config.toml
d_shared_expert = 64
hidden_act = "geglu"
moe_layers = [0, 1, 2, 3, 4, 5, 6, 7, 8, 9, 10, 11, 12, 13, 14, 15, 16, 17]
routed_scale = 1.0
balance_bias = false
max_steps = 9073
Below are experts of layer 11 (counted from 0) of a mixture-of-experts language model. Rows are named router (the router's row for the expert), gate (a neuron's input weights, with its number), up (a neuron's input weights, with its number) and show model dimensions 0-127. Each number is 128 + 24 x the weight over its row's rms, rounded and kept within 0 to 255.
After each expert's rows: "comes after" lists some tokens at least twice as common just before its tokens as in all text. This comes from a sample of Wikipedia text that the model never trained on. Tokens count by the router's weight.

# expert 44
router [113 101 136 101 193 147 109 156 161 129  82 122 135 100 143  85 154 143 162  89 151  93  97 133 143 132 181 154 102 145 122 115 153 143 107 128 123 154 132 151 150 135 134 148 122 137 141  65 135 127 122 152 101 119  90 154 132 107 150 103 104 132 142 114 132 148 118 111  98 172 135  93 104 101 158  82  91 126 126 107 108 148 133 122 118 136 115 155 127 122 137 137 128 119 103 113 132 111 124 124 117 144  77 154  93 151 144 175  97  96 141 125 122 164  85 124 141 120 169 153  92 126 119 181 138 121 114 132]
gate0 [136  98 106 131 100 140 119 126 131 126 130 181 103 111 129 132 163 171 140 167 118  87 147 128 120 118 140 109 107 158  97 140 131 146 109 121 113 176 131 112 175 112 137 120 126 141 121 119  91 122 129 161 143 159 146 163 151 120 136 116 133 117 164 119 113 116 120 143 150 162 143  84  98 132 123 111 104 126 194  81 131  89 135 145 123 149 155 146 101 117 175 146 134 163 105 148 137 122 118 133 129  68 158 160 139 105 153 163  98 112 122 173 128 108 132 199 105 100 125 114 157 123  93 126 126 113 138  98]
up0 [134  95  99 164  80 163 104 157 126 110 152 115 153  96 132 138 114 113 125 154 119 156 140 141 143  96 134 114 176 141 123 113 122 141  98 116 131 103  89 147 125 108 112 133  89  80 143 111 178  95 125 141 130  93 130 137  90 114 150 121 144  81 146 110 105 142 105 138 117 136 132 125 133 184 129 116 154 138 135 156 144 162 113 138 161  72 129 150  90 131 201  97 134 145 127 113 149 157 147 120 120 136 124 140 146 111 123 152 151 120 172  82 146 105 102 137 138 137 182 144 128 110  99 121  91 139 130 112]
comes after: " ", "w", "–", " So", " G", " St"

# expert 34
router [136 181 140 158 167 145 133 123 168 115 111 108 110 133 146 112  80 122 128 141 117 144 161 176 112 154  74 126  98 134 115 115 135  67 105 121 120 113 121 124  90 112 130 106 119 119  82 137 120 117 122 146 120 165 161 112 143 130 135 139 136 160 142 117 115 158 111 138  88 143 128 157 108 132 112 134 121  84 143 114  92 135 117 154  85 121 129 127 140 138 134 123  74 146 104 134 103 127 127  87 110 123 103 105 148 213 122 123 120 178  87 137 117 119 181 122 102 118 105 103 121 159 112 107 111 148 129 135]
gate0 [199 146 116  74 120 139 148 153 102 130 151 134 107 119 111 104 128 138 125 146 105 133 129 119 139 131 169 137 144 121  93 110 143 127  47 156 107 169 149  87 114  87 171 138 131 140 108 106 137 103 155 151 134 133 104 136 150 113 102 132 141 142 134 132 107 180 144 135 180 124 109 140 132 166 162 146 111 133 129 151  68 134 114 128 153 161 151 129 123 114 110  88 118 118 138 115 120 116 109 127 109 137  97 143 150 167  98 143 126 118 144  88 136 137 124 144 131  88  98 103 130  95 146  92 118 164 161 149]
up0 [ 96  84 131 125 167 126 153 121 149 157 110 132 102 127 113 114 126 114 123 138 118  73 124 127 124 110 103 174  92 144 140 129 126 135 140 119 125 137 123  90 161 104 162 129 182 120 131 133 148  78 146 105 166  89 141  94  96 112 136 127  70 135 141 104 156  96 118 151 111 117 109 147 120 127 136 136 137 151 107 106 141 170 139 102 161  95 133 115 160 158 143 116 151 138 144 149 159 161 143 125 108 119 136 127  75 159 136 161  90 150 144 140 141  95  91  91 101 112 129 163 130 157 168 162 172 114 109 125]
comes after: " the", " of", " a", "-", " National", " The"

# expert 51
router [108 101 107 121 123 145  89 129 121 132 134 130 151 121 124 126 119 118 131 121 102 150 141 147 139  82  96 139 174 120 139 132 101 133 136 124 153 134  90 127 137 154 116 125 146  90 129 145 135 121  60 104  86 151 130 104 138 165 153 124 172 131 134 101 142 160 164 129 124 187 126 180 122 142 148  89 165 161 140 109 128 128 104 149 123 135 167 127 128 115 159 117 100 136 126 103 135 130 118 119 128 116 179 135 105 122  84  87 181  98 167  81 114 131 147 113 131  96 135 170 123  89 125 122 125  92 179 142]
gate0 [120 136 119 120 129  60  81 145  83 117 130 100 154 115 118 115 108 111  82 151 150 139 125 128 134 137 137 116 110 130 120 128 153 129 119 149 152 141  71 151 174 112 103 147 106 102 141 105 106 153 116 137  86 167 150 103 128  72  92 129 141 111 126 116 151 113 137 112 137 118 153 156 177 138  94  98 106 141  97 157 165 102 124 161 107 155 113 161 144 109 152 165  94 117 140 141 132 154 108  67  97 166 154 137 122 107 150 147 101 138 137 140 115 164 132 141 135 116 104 167 117 156 110 114 102 140 129 137]
up0 [148 136 106 117  85 152 139 168 119 105 124 107 126 175 178 175 171 157  99  98 150  84 103 143 114 100  83 165 121 130 123  99 119 102 141 151 122 123 163 108 105 132 165 136 145 131 104  76 106 131  87 147 144 121  96 127 132 174 140 116 118 113 107 142 140 159 127 145 161 122 148 110 116 124 138 121 142 110 118 118 101 127 144  98 112 120 133 107 106 134 115 112 141 143 116 122 113 135 120 101 150 133 114  91 109 163 146 118 121 160 117 140 141  62  62  81 135 148 114 113 101 109 111 131 136 121  99  82]
comes after: " |", ",", "-", ":", " the", " of"

# expert 40
router [140 125 132 149 125 148 178 162 119 111 135 142 148 143 128  88 138  70 103 155 138 137 112 139 125 112 107 146 109 125  94 135 116 174  73 113 114 137 102 111 124 134 151 144 101 148 132 135 142 124 122 128  75 124  89  91 136 138 146 108 161 155 178 115 117 123 157  96 140 115  92 143 119 178 174  88 115 152 143 124 138 124 141  86 132 113 184 115 148 149 149 142 114 110 172 153 139  94  98 112 153 128 179 102  99 121 148 119 112 111 133 146 141 115 159 100 121  84 151  95 151  98 134 160 118 135 124 133]
gate0 [110 100 146 140 123  63 120 130 125 119 115 150  71 134  99 126 125 157 140 168 135 143 126 141 120 143 111 139 110 135 142 126 110 129 117 137 160  85  59 159  76 138 142 134 141 149 140 101 103 149  86 118 130  75 166 101 119 118 178 162  84  91 164  66 153 104  81 130 118 149 106 130 101 148 144 143 106 130  87 107 140 125 146 136 133 138 130 106 142 115 123 165 134 109 140 133 111  99 113 111 120 127 141 116 156 118 147 104 126 135 170 120 123 126 135 156  89 124 143 100 109 137 110 116 122 117 173 147]
up0 [139 130 157 154 154 111  90 144 107 116 123 153 115 144 135 142 134 117 128 140 156 151 158 157 104 136 125 114 132 137 127 131  89 118 116 128 159  77  78 149 119 112 148 140 102 107  96 121 140 157  94 106 112 111 154 121 124 110 116 155  94 118 174 139 152 106 137 113 156  92 139 121 116 135 138 159 142 167  70 144 141 124 135 166  96 180 118 142 119 118 141 167 155  88 146 141 100  72 113 122 126 126 172 123 181 139 114 131 162 112 169 145 138 136 151 119  75 109 151 141 138 171  91 121 110 103 124 162]
comes after: " |", ":", ",", "-", " of", "|"

# expert 20
router [117 170 118 102 159 146 171 150 150 144 122 113 156  97 153 154 161 126 136 161 122 121 109 137 136 106 122 105  69 113 123 128  85 148 147  95 130 119 132 150 123 110 135 116 146 101  92 173 126 165 156  85  92 117 122 116  80 134 106 122 128 136 108 132 148 102 107 125 147 129 182 112 103 130 133 129 156 137  98 148 120 145 119 112 114 131 118 142  90 146 144 135 146 106 144 129  97 122 129 131 102 125 186 120 119 154  77  96 198  90 113 138 160 133  91  92 166 171 133 107 134 119 149 141 110 145 120 116]
gate0 [123  98 119  97 154 160 121  87 109 163 150 158 118 150  87 127 114 113 115 132  94 150 118 168 117 112 119 149 139 141 116 109  87 141 151 152 168 141 120 146 133 105 127 123 180  93 158 111 111 125 115  91 140  79 125 136 102 121 124 121 129 125  57 124 167 182 131  98 148 109 138  95 113 164 150 151 171 132 105 146 119  98 154 126 147 135 117 163 159  78 173 138 109 113 159 135 117 139 114 117 119 167 116 112  93 144 129  96 145 151 152  93 161 127 125  90 131 149 135 140 107 114 116 123 121 114 150  95]
up0 [135 134 141 134 116 112 128 182 126 125 117 107 141 106 136 115 142 161 134 112 188  43  98 125 128  98 130 103 145 114 119 143 148  96 106 114 130 135 100 117 127 111 143 151 105 171  94 162 130 121 125 164  88 136 134 100 190 116 140 157 144 160 178 104  77 129 121 164 102 131  91 175 160  99 107 126 101 108 152 142  96 144 112 127 113 132 122 113 101 165  76 135 122 111 118 142 104 128 127 158 164 101 110 135 120 113 106 151 108 140 134 134 103 140 131 160 137 106 128 113 145 149 122 104 122 130 128 168]
comes after: "0", "2", "9", "8", "7", "1"

# expert 27
router [ 86 125 123  99 134 148 128 165 131 126 133 116 135 126 112 148 131  91 168 147 131 113 101 126 150 121 148  99 166 139 124 116  89 131 125 109 102 166 175 133 127  87 115  99  92 120  99 154 133 147 151 118 134 105 121 155 126 154  76 145 112 169 156  96 103 135 161 146 170 116 149 104 105  90 134 140 138 112 114 135 147 115 132 164 141 140 147 140 152 133 124 145 100 128 104 148 134 141  84 150 162 122 124 150 118 135 171 164 122 107 142  58 153 172 116 131 151 110 135 114  91 135 129 133  48 130 138 160]
gate0 [128 134 101 106 169 112 100 122 117  93 131 160  82 139 106 134 131 119 147 119 117 111 138 142 153  90 121 112 175 151 112 146 135 123 125 144 107 130 119 116 144 146 156 158 142  68 121 110 106  97 159 165 126 139 144 140 130 166 189 136 168  75 156 136 186 144 141 102 143  68 130  92 145 108 146 138 144  99 144 164 150  90 142 119 157 177 103 127 112 157 134  98 105 148 102 120 158 128 103 119 148 139 141 148 131 101 106 139 127 105 127 110 155 149 153 130 106 115 120 116 138 123  99 118  74 142 105 135]
up0 [107 109 141 129 152 121 107 152 126  95 133 134 112 145 159 126 104 126 141 152 122 135 115 119 123 122 147  93 150 160 129 100 149 138 150 128 144 156 127 137 150 131 170 157 136 114 149 121 114 133  91 159 117 134  78 171 112 131 128  83  80 109 120 140 137 125 169 170 158 136 120 118  78 142 145 114 172  97 110 105 100 127 116 163 135 135 125 113  98 125 103  94 107 180 126 114 118  89 155 154 130 147  81 152  99 131 100 135 118 164 139  68 108 156 129 124 119 133  70 132 142 164 133 143 180 153 162 107]
comes after: "1", " ", "2", "3", "4", " ("

# expert 36
router [153  96 156 147 126 117 141 127 135 148 109 126 123 107 168 157 131  77 128 150 129 126 140 170 124 152 114 127  89 142 101 176 159  86 122 169 161 112 131 122 128 104 149  96 111 131  76 133 156  88 166 108 173 123 145 108 170 147 161 144 125 145 114 108 111 127  72 127 125 105 125 149 150 161 119 170 124 147 104 127  78 120 124 128  97 142 124 155 109  97 156 114  75 133 150 110 128  73 129 108 168 101 165 120 119 109 104 124 112 132 143 125 106 148 116 121 130 125  92 171 105 154 116 124 131 140 111 141]
gate0 [133  61 134 123 103 142 163  81 140  88 127 107 120  92 175 129 114 116 138 116 160 107 156 147 161  90 159 152 158 155 105 153  91 138 164 115 137 119 125 129 144 100 132 131 161 156 126 132 169 145 121 123 137 124 121 132 137 152 125 119 118 112 158  98 101 112  98 115 108 176 124 148 122 143 145 107 102  87 128 132 150 120 111 105 145 129 153 111 107 130 136  98 125 149 145 130 141 123  91 119 125 114 127 165 127 153 103 106  86  83 185 108 124  97 109 100 120  68 163  75 156 134 150 128 120 142 151 107]
up0 [127  62 142 119 100 162 132 109 104 145 126 132 138 126 152  92 131 111 144 176 123 107 109 119  86  99  94 152 166 162 147 134 125 148 116 133 136 178  99  86 164 113 169 189 133 183 133 112 100 156  92 161 116 148 147 169 130 128 120 156 147 145 164 172 128 148 127 137 144 136 118 117 146 144 112 118 125 128  88 121 123 117 105 120  93 130 122 124 136 166 117  87 112 156 136 148 128 136 106 156 156 110 132 136 145 144 171 119 105 125 137 112 148 145 120  90 151 109  89 134  88 137 119 141  87 151 137 145]
comes after: " the", " a", " and", " his", " The", " to"

# expert 43
router [152 125 154  85 122 128 112 109  88 159 128 168 119 121 141 185 124 113 152 140 119 139 132  97 139 151  91 108 154 163 127 169 177  84 121 162 102 105 130 127 119 177 136 126 109 163  99  94 134 145 159 120 123 135 154 147 117 107  97 168 145 161 126 109  89 142 122 130 121 141 106 156 151 179 105 118  74  92 134 134  63 122  87 125 109 148 123 106 120 103 113 147 122 153 126 100 157 132 113 129 132 132 127 137 153 149 100 130 118 138 108 119 122 127 149 101  89 109  98 161 141 121 140 140 167 159 135 154]
gate0 [184 136  99  78 101 112 116 121 146 128 132 109 127 147 122 121 166 119 122 139 122 117 130 158 126 118 163 125 103 134 167 107 168 140 125 156  97 132 137  99 143 134 112 106 124 196 131 107 158 123 149 106 171 135 149 172 160 143 166  97 101 113 126 134 102 126 103 133 135 152 114 106 147 165 136 118 127  63 138 140 126  93  89 103 123 111 100 148 150  95 125 150 129 150 143  59 133 137 169 129 108 150 151 148 119 149 116 138 119 137 129 161 107 144 146 110 123 134 179 126 141 121  98 108  97 184 122 138]
up0 [119 118 125  70 128 114 122 124 132 163 150 129  95 142  95 146 152 138 137 142 131 158  81 150 129 154 137  90 148 154 152 173 131 102 173 139 159 136 157 145 117 139 150  81 125 108 123 135 128 149 146  99 149 131 148 137 141  69 114 113 182 121 150 138  86 132 123  92 144  97 134 132 155 130 131 109 161 100 106 129 124  99 101 107 169 140 155 130 132  90 142 168  88 100 162 108 113  86 159 133 124 123 153 125 134 162 155 119  86 133 159 152 130 103 113 119 132 138 117 130 152 120  78 111 122 130  79 100]
comes after: " the", " a", " to", " and", " of", " an"